Weights of a small mixture-of-experts language model, trained from scratch on English Wikipedia: 14.1M parameters.
Below are experts of layer 6 (counted from 0) of a mixture-of-experts language model. Rows are named router (the router's row for the expert), down (a neuron's output weights, with its number) and show model dimensions 0-95. Each number is 200 + 20 x the weight over its row's rms, rounded and kept within 0 to 999.
After each expert's rows: a language model's description of what the expert responds to. This comes from a sample of Wikipedia text that the model never trained on.

# expert 39
router,205,212,166,232,203,226,204,178,217,161,205,213,204,216,162,212,241,186,191,192,211,208,225,157,197,195,210,220,221,205,192,201,191,222,180,187,183,193,200,211,214,231,199,204,206,190,190,231,175,199,182,190,213,167,206,231,206,180,192,199,210,214,191,204,180,210,228,238,183,184,200,172,197,182,179,157,234,183,215,178,207,180,174,184,210,179,196,174,231,146,207,179,186,208,223,224
down0,211,209,197,180,187,215,81,205,182,184,199,194,227,210,198,204,180,183,225,221,208,190,176,208,230,190,194,205,186,192,188,192,206,213,230,223,195,227,193,199,202,183,170,209,196,205,184,200,209,200,172,224,185,193,175,212,235,205,188,204,248,207,208,225,216,186,203,191,221,217,220,211,227,177,188,202,207,203,175,216,217,175,187,198,197,187,207,209,200,196,213,207,177,195,190,219
down1,182,194,205,180,163,229,129,233,196,208,197,183,176,168,196,186,217,218,214,180,226,206,193,202,172,209,191,196,192,190,208,205,221,199,185,220,201,179,207,203,192,184,204,168,183,180,224,210,216,217,203,191,213,173,206,170,187,169,176,237,184,206,204,197,188,200,182,167,195,224,237,191,199,183,217,234,187,226,197,232,202,233,207,234,206,181,187,179,167,211,209,181,194,236,214,191
down2,207,200,197,197,179,210,229,173,214,195,214,202,192,187,218,175,213,209,200,186,199,204,199,184,153,192,197,223,156,170,185,178,186,180,206,222,153,211,225,181,198,215,197,210,205,184,190,186,192,195,217,217,217,244,215,179,222,176,209,245,199,189,208,216,230,228,179,204,170,193,198,225,205,199,201,164,204,183,238,222,234,192,186,180,221,211,199,197,230,203,172,190,183,217,254,212
down3,166,242,215,222,173,206,175,198,170,185,200,198,178,172,194,215,226,202,186,215,186,197,221,183,218,237,189,156,246,184,198,195,209,195,217,177,191,183,228,170,224,228,215,160,206,186,231,200,195,211,232,207,188,186,188,194,182,188,207,196,177,243,204,201,203,174,186,202,206,187,233,213,182,202,163,206,195,197,210,207,180,209,171,221,180,207,164,201,198,207,176,238,188,196,193,182
down4,225,125,212,209,176,205,177,244,218,204,202,210,228,200,174,220,199,215,202,198,166,232,211,211,197,191,195,208,178,159,227,181,207,181,227,235,197,199,180,201,220,205,164,194,204,194,192,201,208,195,197,175,177,195,186,192,200,178,207,212,211,198,179,231,212,223,192,196,208,192,193,226,134,210,176,172,180,188,218,193,178,216,192,194,197,185,190,182,174,202,196,220,189,222,214,187
down5,209,212,165,216,217,220,124,213,211,194,195,196,206,206,220,193,231,210,197,221,194,198,211,225,197,210,166,235,223,192,188,197,229,205,226,215,219,200,186,155,181,191,192,209,198,199,168,210,221,185,223,171,206,231,165,205,188,197,250,213,224,215,193,195,213,201,187,178,179,228,197,211,207,194,180,183,215,187,160,208,216,191,215,207,186,223,186,211,166,201,197,210,227,217,202,175
down6,196,204,235,199,217,191,119,202,206,210,217,203,208,160,209,188,186,215,151,207,204,226,198,197,218,200,219,207,225,185,207,202,224,163,185,202,199,190,245,214,156,181,208,207,172,205,193,212,215,205,188,213,200,201,184,213,203,196,226,208,233,166,232,218,232,203,212,205,228,189,190,229,202,225,193,214,211,195,205,189,174,216,208,194,210,237,205,196,171,209,176,221,196,187,184,180
down7,222,176,189,222,185,211,237,221,170,161,201,233,150,203,213,182,215,199,199,184,176,199,165,211,165,197,224,225,242,201,217,181,182,234,184,198,191,210,189,187,215,191,203,205,158,194,183,193,181,189,210,203,221,223,165,210,232,200,217,208,240,191,192,178,222,174,213,204,187,170,218,219,181,216,213,202,192,200,217,188,193,166,200,168,227,188,213,200,200,190,174,217,225,187,207,193
It responds to: Locative prepositions. Prepositions like at, by, under, from, in introducing places, times or agents, e.g. at an altitude, in Detroit, under-16.

# expert 4
router,194,173,155,225,192,219,180,153,187,163,227,195,189,243,193,219,228,225,217,214,205,207,213,191,171,205,215,209,202,200,194,222,177,201,194,192,166,212,200,202,191,225,219,179,228,207,213,212,206,203,177,218,197,158,204,176,190,189,206,222,192,206,196,192,151,209,218,193,178,182,196,150,200,212,197,172,245,206,194,210,181,196,196,188,194,164,180,188,221,183,203,180,165,177,205,192
down0,242,206,191,183,205,220,151,185,152,219,229,217,210,190,183,197,221,204,198,196,211,204,185,187,196,244,146,214,202,163,208,186,219,172,218,193,208,167,225,201,152,202,207,201,161,198,180,212,192,194,183,188,219,213,234,217,200,203,212,189,203,210,210,213,234,179,176,201,193,178,217,197,176,207,201,208,182,186,201,199,204,227,187,205,165,223,210,198,202,251,175,206,191,192,196,210
down1,193,206,183,210,190,199,259,213,217,215,180,170,210,219,184,175,168,168,188,184,201,199,226,193,233,191,198,225,180,199,182,232,194,180,195,190,220,224,189,180,243,205,214,179,198,199,183,190,234,220,199,220,202,221,198,203,191,223,220,221,193,226,180,168,195,201,219,255,242,201,229,183,162,184,190,200,202,197,225,202,208,184,192,198,172,209,222,192,218,200,223,191,215,240,211,202
down2,179,170,202,215,202,200,313,184,196,199,200,194,191,198,209,198,208,188,215,202,219,214,214,189,197,176,270,185,222,206,180,194,212,212,232,207,192,236,205,239,214,209,237,220,212,195,196,192,188,205,228,178,189,192,203,178,196,196,180,189,186,219,197,186,190,209,223,188,196,190,202,194,197,207,205,201,204,188,226,184,196,179,191,182,189,205,234,195,210,208,212,188,189,226,206,187
down3,224,193,157,217,183,207,113,173,206,219,229,213,161,216,189,187,215,168,179,161,182,210,199,198,191,221,196,218,197,207,198,206,211,183,222,205,201,206,199,204,190,210,171,196,190,206,216,199,213,210,199,197,183,204,213,209,215,201,210,160,194,233,175,208,216,203,200,197,188,164,210,237,227,190,199,211,163,174,227,213,225,199,191,187,168,211,194,186,203,208,206,186,234,210,231,202
down4,204,217,215,198,193,220,190,222,192,177,200,172,186,207,169,189,204,212,149,150,218,222,213,168,196,198,199,235,205,223,211,201,219,206,202,211,190,171,205,150,203,215,207,192,213,192,175,213,211,189,195,164,171,186,185,208,180,212,182,194,211,161,227,197,211,179,199,238,194,184,211,201,211,214,197,192,154,197,201,151,242,212,185,206,228,231,199,229,179,189,175,206,200,198,191,210
down5,169,173,207,187,203,198,298,188,206,196,204,181,218,199,208,228,182,164,203,193,197,177,191,213,204,198,214,182,185,198,222,210,207,215,210,179,206,189,213,257,217,222,227,188,216,201,179,206,177,224,226,200,205,185,188,197,205,225,201,207,184,193,227,184,203,224,176,216,184,205,219,183,197,191,212,207,203,215,204,173,191,180,185,194,196,193,225,155,172,182,217,224,223,213,181,188
down6,218,203,227,214,207,257,141,195,187,180,242,228,200,222,209,181,198,198,190,185,230,207,219,187,174,216,184,189,214,219,170,205,204,210,190,199,214,194,184,180,178,207,176,195,194,209,215,192,204,183,175,228,180,205,233,201,167,191,209,236,224,222,204,202,203,203,227,212,227,233,180,199,222,228,186,187,220,182,192,201,201,172,241,184,172,208,188,212,165,202,185,213,188,204,231,204
down7,220,205,203,209,199,179,189,231,210,200,228,212,167,184,177,189,201,176,217,182,222,181,228,243,190,201,211,203,203,205,231,224,198,201,226,184,240,218,201,198,219,203,194,176,200,214,178,204,192,197,170,148,197,172,217,225,204,187,210,211,208,178,165,225,206,212,219,205,162,206,180,193,198,211,225,194,212,196,201,184,239,271,236,183,197,209,226,218,205,182,195,189,198,228,203,200
It responds to: Nouns after commas. Capitalized title words and common nouns or adverbs after commas, and, or was, such as History of, served, also, Airport.

# expert 24
router,195,185,172,227,221,202,208,181,210,194,205,162,199,212,204,236,189,209,197,189,197,186,233,214,178,205,195,201,248,187,212,213,226,185,221,184,179,200,151,189,211,186,223,203,238,205,208,219,160,212,163,212,200,148,211,194,202,226,195,213,200,209,178,208,173,191,229,204,200,164,175,176,189,213,174,173,231,163,229,207,201,195,185,195,201,183,189,170,223,172,215,188,201,215,203,213
down0,210,196,237,167,203,199,207,182,190,210,205,148,170,224,195,198,237,174,185,201,195,209,226,180,211,187,216,210,180,208,214,198,188,183,232,227,200,203,194,226,188,191,204,190,198,228,215,216,183,203,208,206,215,187,166,184,196,193,178,210,182,217,222,221,205,193,188,148,199,238,229,225,218,192,189,203,175,220,203,203,238,208,194,190,185,219,185,187,150,201,139,186,199,206,211,226
down1,186,196,197,175,156,211,194,214,206,204,182,200,200,183,232,170,190,166,208,204,202,239,202,192,224,197,155,201,202,210,217,165,197,201,190,184,214,202,193,185,201,199,192,208,192,203,201,209,206,252,236,188,188,221,216,184,186,219,204,174,206,207,176,219,175,228,187,199,191,167,240,209,157,169,196,222,194,194,168,228,209,174,203,183,182,244,190,230,189,182,176,194,161,211,208,207
down2,164,218,182,233,279,197,195,197,216,220,210,213,212,208,193,190,204,194,203,204,218,196,209,171,188,220,209,211,199,211,214,196,205,223,167,193,193,190,194,216,232,244,188,216,245,159,224,192,156,196,214,191,171,194,200,210,207,182,220,181,184,184,180,198,198,213,191,181,195,183,200,195,180,236,183,192,246,190,214,205,211,189,202,160,190,193,234,197,216,214,216,203,210,203,224,214
down3,197,175,177,158,192,189,208,208,193,200,221,204,188,216,178,165,182,204,200,176,208,232,234,249,209,198,186,204,221,225,195,205,203,217,209,179,187,201,185,201,254,175,158,201,194,201,205,196,181,182,219,209,201,217,173,214,205,192,209,194,196,212,201,236,199,171,227,191,222,193,217,222,190,216,184,167,186,203,244,225,244,212,218,169,204,179,206,176,160,203,196,208,194,205,233,217
down4,215,233,204,215,162,185,105,204,171,175,199,236,224,183,185,183,223,216,202,186,207,189,190,223,172,212,144,219,207,234,211,206,212,195,185,206,197,206,216,184,195,181,177,199,188,174,207,185,188,183,172,227,197,234,194,190,198,200,187,229,203,228,200,225,201,194,196,216,187,218,190,199,209,204,198,177,210,194,189,194,212,212,207,196,199,202,187,236,233,215,217,194,215,186,200,186
down5,217,217,214,202,195,196,178,199,148,230,226,160,186,228,203,224,209,199,191,198,172,193,193,178,186,208,167,202,222,183,214,243,189,195,186,244,187,201,208,217,229,194,231,197,168,173,196,193,229,189,185,194,231,205,194,216,211,220,163,190,207,221,212,218,189,218,225,213,189,192,209,246,164,198,221,217,219,221,188,186,182,194,207,224,151,235,206,199,194,211,202,186,193,197,186,197
down6,187,260,198,230,180,200,193,182,175,180,208,203,211,164,197,219,208,171,190,200,167,205,220,242,165,208,201,215,202,197,193,215,206,187,218,210,172,245,195,165,215,204,172,194,184,242,167,219,224,196,167,194,194,188,186,209,204,199,164,185,170,218,193,231,208,172,177,186,192,199,169,205,201,204,218,179,215,160,170,211,212,189,214,209,174,194,201,186,200,205,186,207,190,200,180,183
down7,229,213,189,182,205,202,227,191,217,200,219,202,205,219,193,205,198,186,172,216,202,219,206,176,207,201,213,199,182,204,202,218,241,184,238,214,212,216,200,157,194,213,166,212,204,208,185,206,194,175,195,183,205,199,199,204,193,179,183,201,224,203,149,239,230,217,191,185,197,189,178,154,180,182,185,188,204,201,186,157,169,206,215,197,211,223,204,232,213,240,148,180,155,220,204,215
It responds to: Plural endings. Plural and noun suffixes ending a word, chiefly s and es, such as trophi-es, extra-s, strike-s, -ations.

# expert 6
router,222,204,187,214,197,237,196,195,197,164,206,189,215,235,166,214,229,211,191,175,212,215,213,180,188,203,206,219,226,188,215,198,195,188,212,198,199,174,201,194,213,193,216,205,224,193,231,192,171,204,160,217,195,155,224,220,166,200,204,209,185,190,230,192,167,201,223,200,189,200,195,154,185,199,159,192,246,193,202,205,189,199,149,199,196,160,196,186,225,168,208,188,194,211,186,238
down7,230,180,203,237,216,231,240,160,219,215,189,180,222,188,193,212,210,204,208,206,191,208,183,205,184,202,186,180,200,196,235,206,214,217,174,224,195,211,176,206,228,188,234,199,206,225,227,199,187,249,271,189,203,225,199,198,176,166,207,212,196,203,200,215,185,218,204,198,180,175,166,182,211,233,205,207,175,190,207,187,204,205,190,175,176,193,177,189,187,228,211,208,180,212,199,169
down8,214,186,216,194,173,204,176,175,208,214,200,184,226,167,212,206,179,205,161,255,227,171,190,193,230,166,196,207,193,196,182,191,225,212,176,209,191,215,209,229,144,202,196,212,174,167,237,200,210,208,230,233,202,202,208,189,200,202,188,174,207,225,186,216,203,184,188,183,240,204,197,199,225,195,210,240,187,215,198,189,207,200,195,196,196,217,202,215,223,164,195,168,185,202,195,161
down9,197,136,227,187,211,175,261,215,198,227,185,209,193,205,205,192,214,212,199,190,208,223,165,154,201,179,206,193,195,187,204,192,159,228,207,191,184,219,217,221,212,184,188,195,181,227,192,209,205,193,211,199,211,200,198,184,242,170,183,174,205,214,197,194,214,174,172,184,204,214,189,230,219,218,221,221,233,209,216,218,217,202,204,185,190,231,186,175,173,223,195,215,212,235,224,198
down10,213,177,228,220,188,203,234,215,174,222,171,201,198,228,183,177,254,176,203,146,210,182,209,172,185,188,190,193,207,215,230,221,214,184,215,217,200,176,201,190,178,206,192,218,163,205,202,208,214,197,199,169,193,226,231,187,200,186,217,177,179,196,214,229,229,193,185,195,231,232,217,205,203,199,178,178,225,201,207,217,215,156,211,218,215,191,234,207,212,201,176,173,177,218,205,187
down11,219,187,179,175,222,210,259,191,187,172,189,212,189,233,210,199,178,194,238,212,235,234,225,175,220,155,238,202,167,181,203,167,181,217,199,212,196,229,195,248,210,193,194,206,216,222,201,185,193,224,215,223,217,191,217,206,202,195,175,259,176,201,198,198,205,196,184,200,193,178,201,189,213,222,209,210,206,200,207,191,213,190,217,200,207,210,201,208,190,199,195,158,208,233,198,209
down12,198,241,230,226,185,232,189,199,196,178,180,181,173,174,197,220,198,170,208,192,189,198,233,214,229,174,197,218,164,210,201,234,206,167,209,179,186,197,219,239,193,213,206,241,218,201,213,235,211,176,204,212,201,175,195,203,211,186,201,215,173,178,160,191,249,214,198,200,214,193,204,221,193,188,219,201,181,199,228,178,183,225,231,189,199,204,182,174,221,174,199,226,205,173,180,201
down13,215,200,220,232,216,178,246,192,187,213,184,211,186,232,225,193,226,190,195,194,197,184,192,182,156,218,203,187,165,187,215,191,165,185,194,207,149,183,210,221,233,200,248,208,196,224,168,186,199,203,197,170,197,171,203,190,219,217,182,217,182,216,208,188,220,194,184,213,201,206,220,231,215,221,192,215,195,202,222,214,212,227,196,228,204,202,183,214,190,160,213,215,224,207,154,221
down14,185,196,207,212,195,220,218,185,209,144,171,167,212,192,172,218,179,159,206,189,191,190,191,213,202,172,178,185,197,196,184,202,217,193,202,234,207,206,221,176,196,181,216,183,192,216,232,202,184,194,224,189,206,200,181,207,183,195,180,207,210,211,203,201,237,217,189,219,194,208,179,212,195,162,193,169,133,180,205,217,205,219,194,215,194,218,167,192,172,200,216,224,162,207,192,145
It responds to: Table cell separators. Pipe characters separating cells in wiki tables of sports results, scores and award lists, plus slashes and vs.

# expert 30
router,188,178,197,209,196,208,209,167,187,161,223,203,185,249,169,202,213,208,217,174,213,180,242,165,202,185,213,220,235,184,215,215,194,198,204,197,198,226,221,209,212,212,208,192,208,227,248,197,190,183,174,214,207,182,225,205,208,206,173,180,169,229,208,176,181,206,206,225,171,183,167,159,201,187,171,188,245,194,182,212,189,187,179,177,197,179,201,177,222,182,210,201,189,190,214,203
down0,175,230,176,212,199,205,230,240,187,203,174,194,193,195,208,191,197,193,200,201,184,213,207,228,175,212,223,200,227,200,214,243,186,189,184,186,215,215,188,192,179,188,228,183,174,198,176,209,215,252,217,186,195,180,213,199,213,202,194,208,193,169,184,141,189,188,230,207,220,199,193,195,234,214,239,203,186,197,205,181,170,178,184,236,220,202,208,210,172,168,207,190,218,183,158,174
down1,248,219,184,223,194,252,99,195,209,218,192,187,210,220,220,210,204,198,222,187,197,210,185,201,195,214,166,180,200,193,196,183,200,215,177,214,219,201,221,191,195,181,184,190,203,194,207,228,194,191,192,203,212,185,195,198,180,229,188,207,247,200,207,233,202,209,227,234,222,202,188,189,221,191,179,227,203,209,194,198,210,214,169,216,190,224,179,206,196,192,217,196,179,185,195,209
down2,180,228,206,216,209,221,192,219,187,252,213,185,217,178,184,203,201,204,202,229,230,192,208,190,233,168,202,209,196,176,203,217,219,257,186,197,207,197,174,160,205,189,193,164,209,215,181,186,198,199,169,168,193,159,173,206,154,195,202,211,199,224,199,192,174,219,201,208,207,200,177,217,238,192,187,237,191,213,181,213,194,214,243,213,223,190,186,204,209,195,178,220,185,204,221,193
down3,194,183,219,193,175,240,241,184,223,221,190,214,233,175,206,205,209,212,193,186,175,201,233,204,230,175,216,231,178,176,210,200,185,190,210,187,200,179,215,185,169,251,218,207,208,227,212,166,205,161,216,220,177,193,211,187,245,165,204,213,199,192,203,202,212,180,192,210,195,178,206,187,148,194,187,197,207,170,221,193,199,213,218,196,198,207,181,177,228,199,181,180,196,168,199,218
down4,177,196,215,209,198,211,277,198,181,200,186,213,189,207,228,220,215,180,238,173,188,208,248,207,201,164,216,201,234,189,231,223,204,189,219,202,189,213,206,180,217,212,195,189,191,176,193,183,198,205,240,211,200,193,210,187,213,188,195,222,172,207,213,160,208,197,217,239,220,203,177,215,220,184,182,186,200,201,243,195,178,177,217,205,251,196,185,192,214,185,192,223,204,204,205,198
down5,224,206,196,221,216,214,98,208,186,195,191,168,162,229,190,190,190,212,185,178,180,207,194,193,175,189,162,212,177,187,203,211,184,199,187,179,218,179,203,190,180,180,202,200,192,179,210,222,209,188,192,178,208,204,179,198,204,219,198,202,224,200,207,235,196,179,184,161,226,178,193,198,215,215,200,204,183,183,224,215,230,206,203,210,200,202,179,195,214,155,208,175,206,221,212,220
down6,170,195,186,195,195,209,347,195,200,205,192,191,207,196,223,209,204,204,220,215,199,178,216,205,201,180,234,198,211,189,187,189,191,200,218,213,204,200,197,213,232,197,229,186,194,186,182,201,206,196,233,192,198,211,200,207,198,212,201,196,196,204,197,186,170,190,197,187,194,204,187,179,198,209,178,200,214,193,228,187,204,193,196,184,186,199,206,208,206,182,222,192,208,174,204,203
down7,203,208,199,236,176,186,196,196,182,226,231,185,172,196,186,187,181,180,194,172,172,196,161,179,228,174,214,198,198,171,227,197,190,171,213,221,179,206,218,232,192,230,171,191,207,179,219,194,201,192,202,213,220,161,229,170,175,215,195,177,201,165,192,194,233,182,171,203,212,196,195,212,162,231,190,182,207,159,197,159,204,214,191,202,177,189,192,212,202,218,206,205,176,168,181,219
It responds to: Foreign name syllables. Inner syllables of non-English personal and place names, such as Mohame-d, Bei-ji-ng, Aloj-zy, Laza-renkoa.

# expert 34
router,210,193,179,201,210,216,212,182,209,163,185,189,175,214,196,197,235,207,214,193,206,220,215,208,184,219,195,214,223,203,217,200,209,196,198,178,147,203,214,220,199,202,209,186,207,202,208,200,135,226,176,217,199,161,205,199,205,210,153,228,195,238,216,213,171,195,233,197,185,176,203,189,152,200,210,177,234,185,190,225,217,214,191,166,212,196,201,206,218,190,179,156,175,181,188,208
down0,193,196,191,228,186,224,167,210,207,205,204,240,193,189,175,200,195,215,209,220,181,224,178,222,177,219,218,189,205,238,169,208,204,137,171,201,221,224,173,202,194,172,225,203,225,192,197,186,200,231,220,191,213,174,212,201,190,207,204,224,208,195,222,217,243,199,189,232,211,221,213,190,201,206,180,170,215,180,224,234,207,190,183,231,181,170,205,225,174,212,200,226,207,231,196,179
down1,227,186,220,197,199,171,222,225,197,165,213,225,196,181,190,166,194,194,200,198,189,176,191,190,230,203,251,205,211,209,195,190,217,194,232,154,205,209,182,170,216,207,195,196,222,191,189,189,143,205,184,186,177,188,220,183,204,198,232,242,187,195,224,195,212,207,201,228,182,229,196,172,193,178,195,154,200,214,202,203,182,177,191,183,190,217,201,184,207,237,172,176,180,234,208,206
down2,172,200,222,176,199,235,117,175,202,189,222,197,168,214,200,186,194,216,202,182,215,216,165,198,216,209,176,213,224,216,193,219,191,201,183,206,190,181,218,204,204,187,186,196,174,210,196,222,219,194,217,175,201,194,189,183,228,227,209,191,202,200,194,227,251,181,190,199,197,173,195,172,211,169,193,214,171,183,189,208,156,188,216,204,198,218,205,190,167,179,186,223,177,169,191,201
down3,248,208,213,179,209,213,163,176,220,176,217,220,186,217,200,177,217,200,204,179,234,217,216,204,208,188,153,204,202,214,226,209,245,160,195,229,222,191,187,215,187,192,192,208,187,244,226,179,198,217,224,177,176,182,235,197,170,196,186,164,198,212,210,223,191,227,195,204,206,235,189,221,209,207,188,195,192,186,178,194,214,195,232,208,198,213,182,185,210,193,182,181,188,206,245,203
down4,183,208,224,194,179,233,226,202,163,200,212,204,183,216,205,173,207,191,216,230,196,216,164,202,195,195,205,200,191,184,180,204,192,189,215,205,220,225,159,189,210,206,250,207,226,179,182,199,168,175,235,177,184,173,187,223,210,186,185,199,218,204,187,209,172,167,224,177,213,160,230,181,224,179,184,176,195,186,219,196,175,221,226,202,233,187,185,188,192,219,189,192,248,183,198,207
down5,236,188,230,221,198,175,181,181,211,180,181,211,215,190,201,177,221,227,195,174,186,205,214,192,182,190,158,221,191,206,226,227,204,183,201,228,223,211,201,175,177,213,186,186,141,180,193,230,203,181,187,186,202,185,185,198,211,219,191,185,249,192,192,208,235,192,213,207,170,183,230,204,166,203,218,176,214,195,149,210,186,227,222,188,217,181,188,171,225,213,202,199,183,210,194,201
down6,197,210,196,190,188,183,171,209,189,174,205,217,190,180,207,205,220,169,187,221,196,194,208,237,189,190,153,215,207,245,230,232,219,167,200,220,204,194,181,191,202,200,183,192,214,239,220,203,232,205,241,230,195,171,180,218,237,229,185,189,225,216,217,229,204,221,219,213,212,210,230,194,161,192,210,220,214,172,204,199,180,172,178,213,178,206,169,222,188,186,172,214,191,206,207,205
down7,193,194,200,213,211,203,160,206,226,210,198,202,189,217,186,173,211,227,227,205,211,212,180,186,206,184,169,185,204,192,200,165,171,212,173,180,200,221,226,136,200,234,173,234,179,209,202,204,199,222,203,190,193,218,189,198,184,175,188,209,209,216,197,224,202,188,198,191,184,207,210,192,164,201,194,199,189,182,185,266,183,199,196,172,213,225,180,161,198,206,207,242,216,206,228,162
It responds to: Word-internal fragments. Inner pieces of technical or less common words and digits within numbers, such as v-ap-or, f-isc-al, accomp-anie-d, €2.2M.

# expert 17
router,201,197,207,204,207,228,188,181,189,169,206,190,209,230,172,211,206,190,218,186,227,200,234,226,161,206,202,194,228,221,197,203,202,185,219,187,205,192,193,195,183,208,209,194,212,179,194,189,179,210,185,211,226,173,212,214,181,210,201,230,163,210,242,199,157,178,222,223,171,184,206,165,206,181,175,181,235,176,225,183,200,190,191,195,207,176,220,186,226,161,202,166,152,180,178,225
down3,213,229,183,209,207,169,175,172,190,171,191,210,200,208,196,229,189,177,218,181,202,182,205,244,201,216,183,203,206,227,221,204,214,187,174,207,237,179,207,182,189,198,163,208,200,203,190,211,172,219,170,225,198,192,180,202,176,197,218,182,208,146,201,206,155,204,194,215,195,170,203,158,168,175,201,192,175,190,176,186,163,177,189,171,190,172,187,204,225,188,228,206,203,188,222,188
down4,221,168,173,187,187,219,193,184,224,170,176,202,196,196,223,220,215,222,201,175,200,184,192,203,203,181,203,205,183,178,201,208,222,232,180,238,172,195,226,160,203,234,205,226,193,194,192,158,164,214,198,211,204,174,216,151,157,204,217,210,196,189,184,150,215,207,202,220,198,225,219,202,174,200,174,220,165,202,194,193,210,199,200,184,211,221,188,192,165,191,190,164,209,197,218,206
down5,217,218,208,173,211,209,154,177,178,229,181,219,194,220,208,180,188,198,185,238,188,214,207,182,163,180,224,190,211,197,151,231,190,204,184,217,197,203,210,176,221,219,179,245,182,197,200,219,182,241,222,197,203,200,206,169,200,159,224,219,191,173,197,218,213,169,192,205,214,219,207,186,194,214,152,192,211,204,240,205,209,188,202,187,212,200,196,203,172,229,223,184,192,228,204,205
down6,237,161,224,211,214,209,223,173,206,198,166,192,216,185,198,239,233,216,215,195,199,202,190,174,158,172,185,210,228,187,205,202,201,192,176,216,186,188,203,200,226,185,211,206,187,197,199,191,205,199,195,214,207,194,211,203,154,202,187,223,201,212,223,209,162,170,219,204,232,209,189,187,207,227,230,204,208,196,202,178,167,224,211,211,181,199,202,193,238,181,196,160,148,167,172,220
down7,227,147,222,162,193,204,210,186,191,218,201,172,249,208,219,214,178,198,197,199,235,241,186,188,230,213,219,207,212,186,171,197,195,219,217,220,222,165,180,224,186,195,248,179,196,207,196,212,202,215,199,188,187,196,212,208,198,225,161,175,215,202,220,218,181,204,187,198,229,192,197,182,245,204,197,221,208,188,176,208,227,230,215,214,196,210,196,218,200,208,237,182,193,231,197,194
down8,234,194,240,228,234,190,243,190,226,228,180,225,207,202,218,200,211,170,214,208,162,209,166,176,200,217,229,199,203,188,219,195,173,191,193,190,191,183,184,195,221,171,226,161,160,189,190,208,226,232,209,204,186,192,202,185,190,217,209,175,208,191,210,206,184,162,193,166,185,184,204,215,169,199,203,216,206,199,161,209,171,212,223,210,196,211,170,176,185,207,176,172,216,198,218,202
down9,199,207,203,172,177,228,154,211,193,199,199,179,181,156,231,178,197,208,163,205,182,222,200,218,136,205,215,199,184,191,174,239,231,184,192,160,201,173,202,171,225,228,201,216,196,209,205,191,221,223,166,209,181,196,199,197,208,212,232,204,200,170,181,192,192,194,202,214,173,181,208,201,195,157,208,197,197,199,205,213,218,224,172,200,208,201,206,223,210,193,186,215,202,206,216,247
down10,186,190,187,209,193,201,179,190,199,216,156,193,212,235,184,250,185,189,172,187,215,168,192,244,200,197,206,226,233,201,208,157,164,168,196,206,209,195,195,179,179,192,208,191,190,195,188,235,192,210,200,190,204,234,212,208,200,198,212,211,189,198,204,170,197,193,202,222,222,181,189,201,210,215,200,176,200,215,181,219,181,180,193,199,248,153,152,223,209,191,220,204,227,189,185,163
It responds to: Structural punctuation. Table pipes, colons after infobox field names, equals signs in headings, and braces in LaTeX, as in Surface area:, Majority |.

# expert 33
router,213,181,160,194,236,229,226,187,196,190,198,178,198,222,180,200,214,205,220,210,205,209,220,180,177,213,209,183,212,203,208,186,215,217,183,198,160,182,211,194,212,203,204,189,229,183,199,193,173,185,161,226,189,146,206,181,166,208,185,194,178,192,198,206,158,187,205,205,161,200,184,150,173,192,207,184,208,234,174,199,203,182,193,175,192,178,207,189,233,167,218,165,181,184,193,187
down4,173,210,216,222,194,166,270,204,250,217,183,196,203,165,200,207,210,219,201,202,202,201,210,220,170,201,204,205,170,192,165,223,182,209,208,136,192,211,189,197,180,202,209,187,203,212,171,204,215,201,198,220,237,204,186,178,136,192,197,213,163,216,189,193,205,192,203,188,230,175,219,197,200,173,199,199,177,201,217,202,198,193,185,194,223,184,208,181,205,200,190,208,170,207,196,185
down5,219,198,190,206,212,181,214,241,202,174,213,183,173,194,170,231,193,210,193,185,220,179,166,184,227,154,188,188,243,176,180,194,188,222,174,189,208,218,203,220,192,191,183,178,177,208,186,181,230,164,183,179,199,201,197,227,178,220,171,159,223,185,202,235,191,190,214,207,211,217,178,191,209,234,212,184,204,192,195,215,202,202,210,201,180,216,210,216,189,246,199,194,176,186,154,192
down6,194,215,212,169,194,216,186,187,198,193,226,207,188,167,172,167,204,187,191,187,171,201,206,174,177,150,208,219,217,197,169,165,217,187,188,205,170,177,200,208,201,201,157,224,161,183,186,201,177,177,198,207,217,188,163,232,208,202,213,212,194,218,223,217,218,228,197,160,196,164,192,207,195,230,197,217,242,179,202,206,206,204,195,172,184,208,221,198,199,204,239,217,193,236,200,213
down7,199,186,176,198,202,186,182,223,227,217,229,201,170,192,182,188,229,192,179,224,156,216,217,162,188,172,230,194,196,155,187,207,183,214,212,193,205,221,203,232,212,222,191,203,192,213,190,237,212,188,198,207,203,243,237,195,190,196,201,197,231,220,216,194,192,177,173,178,199,182,213,191,189,217,191,225,172,193,224,223,179,192,160,222,196,170,192,180,192,208,184,179,194,172,193,153
down8,180,173,214,214,225,178,259,192,218,206,180,202,211,199,218,169,216,168,202,213,206,198,205,191,172,202,243,202,176,239,171,194,181,217,214,174,188,184,211,197,203,223,219,244,214,197,201,205,213,186,234,222,216,242,193,169,198,201,206,196,213,211,192,188,213,182,192,176,186,183,222,209,188,230,202,235,155,206,213,181,179,198,209,204,209,168,219,178,211,194,167,183,202,231,204,197
down9,214,222,216,187,176,225,90,214,213,217,179,215,214,167,190,200,191,216,158,179,191,199,213,199,218,165,166,196,195,203,190,206,209,203,182,188,209,209,191,184,191,198,181,209,186,234,185,207,217,178,176,186,205,194,198,197,201,177,221,197,229,215,205,210,208,213,215,161,198,232,177,208,207,183,204,202,182,191,175,203,210,218,221,191,199,205,173,226,184,194,197,203,185,187,199,208
down10,220,232,208,217,199,170,156,152,223,213,194,190,192,149,216,199,227,199,184,211,179,181,199,189,216,219,186,236,201,213,214,184,194,182,225,199,214,202,210,219,177,233,207,214,192,239,201,219,177,215,216,192,220,188,207,194,206,183,212,166,200,170,203,216,210,200,194,232,137,202,198,179,199,203,171,200,194,182,225,160,170,218,209,218,179,194,180,199,213,202,200,180,177,184,197,214
down11,210,240,197,191,209,188,88,179,186,198,188,193,200,186,203,182,201,193,175,195,213,204,214,186,200,226,171,194,184,184,212,216,208,207,173,184,207,215,194,170,195,193,202,199,184,210,205,195,195,186,173,213,203,225,200,224,227,185,190,200,207,209,192,227,211,193,209,194,220,195,185,181,224,208,201,196,205,167,179,190,197,191,192,192,193,203,153,222,216,175,183,232,188,149,211,213
It responds to: Common English nouns. Content nouns after his, her, a, or and in prose, such as director, research, project, film, raid, coin, settlement.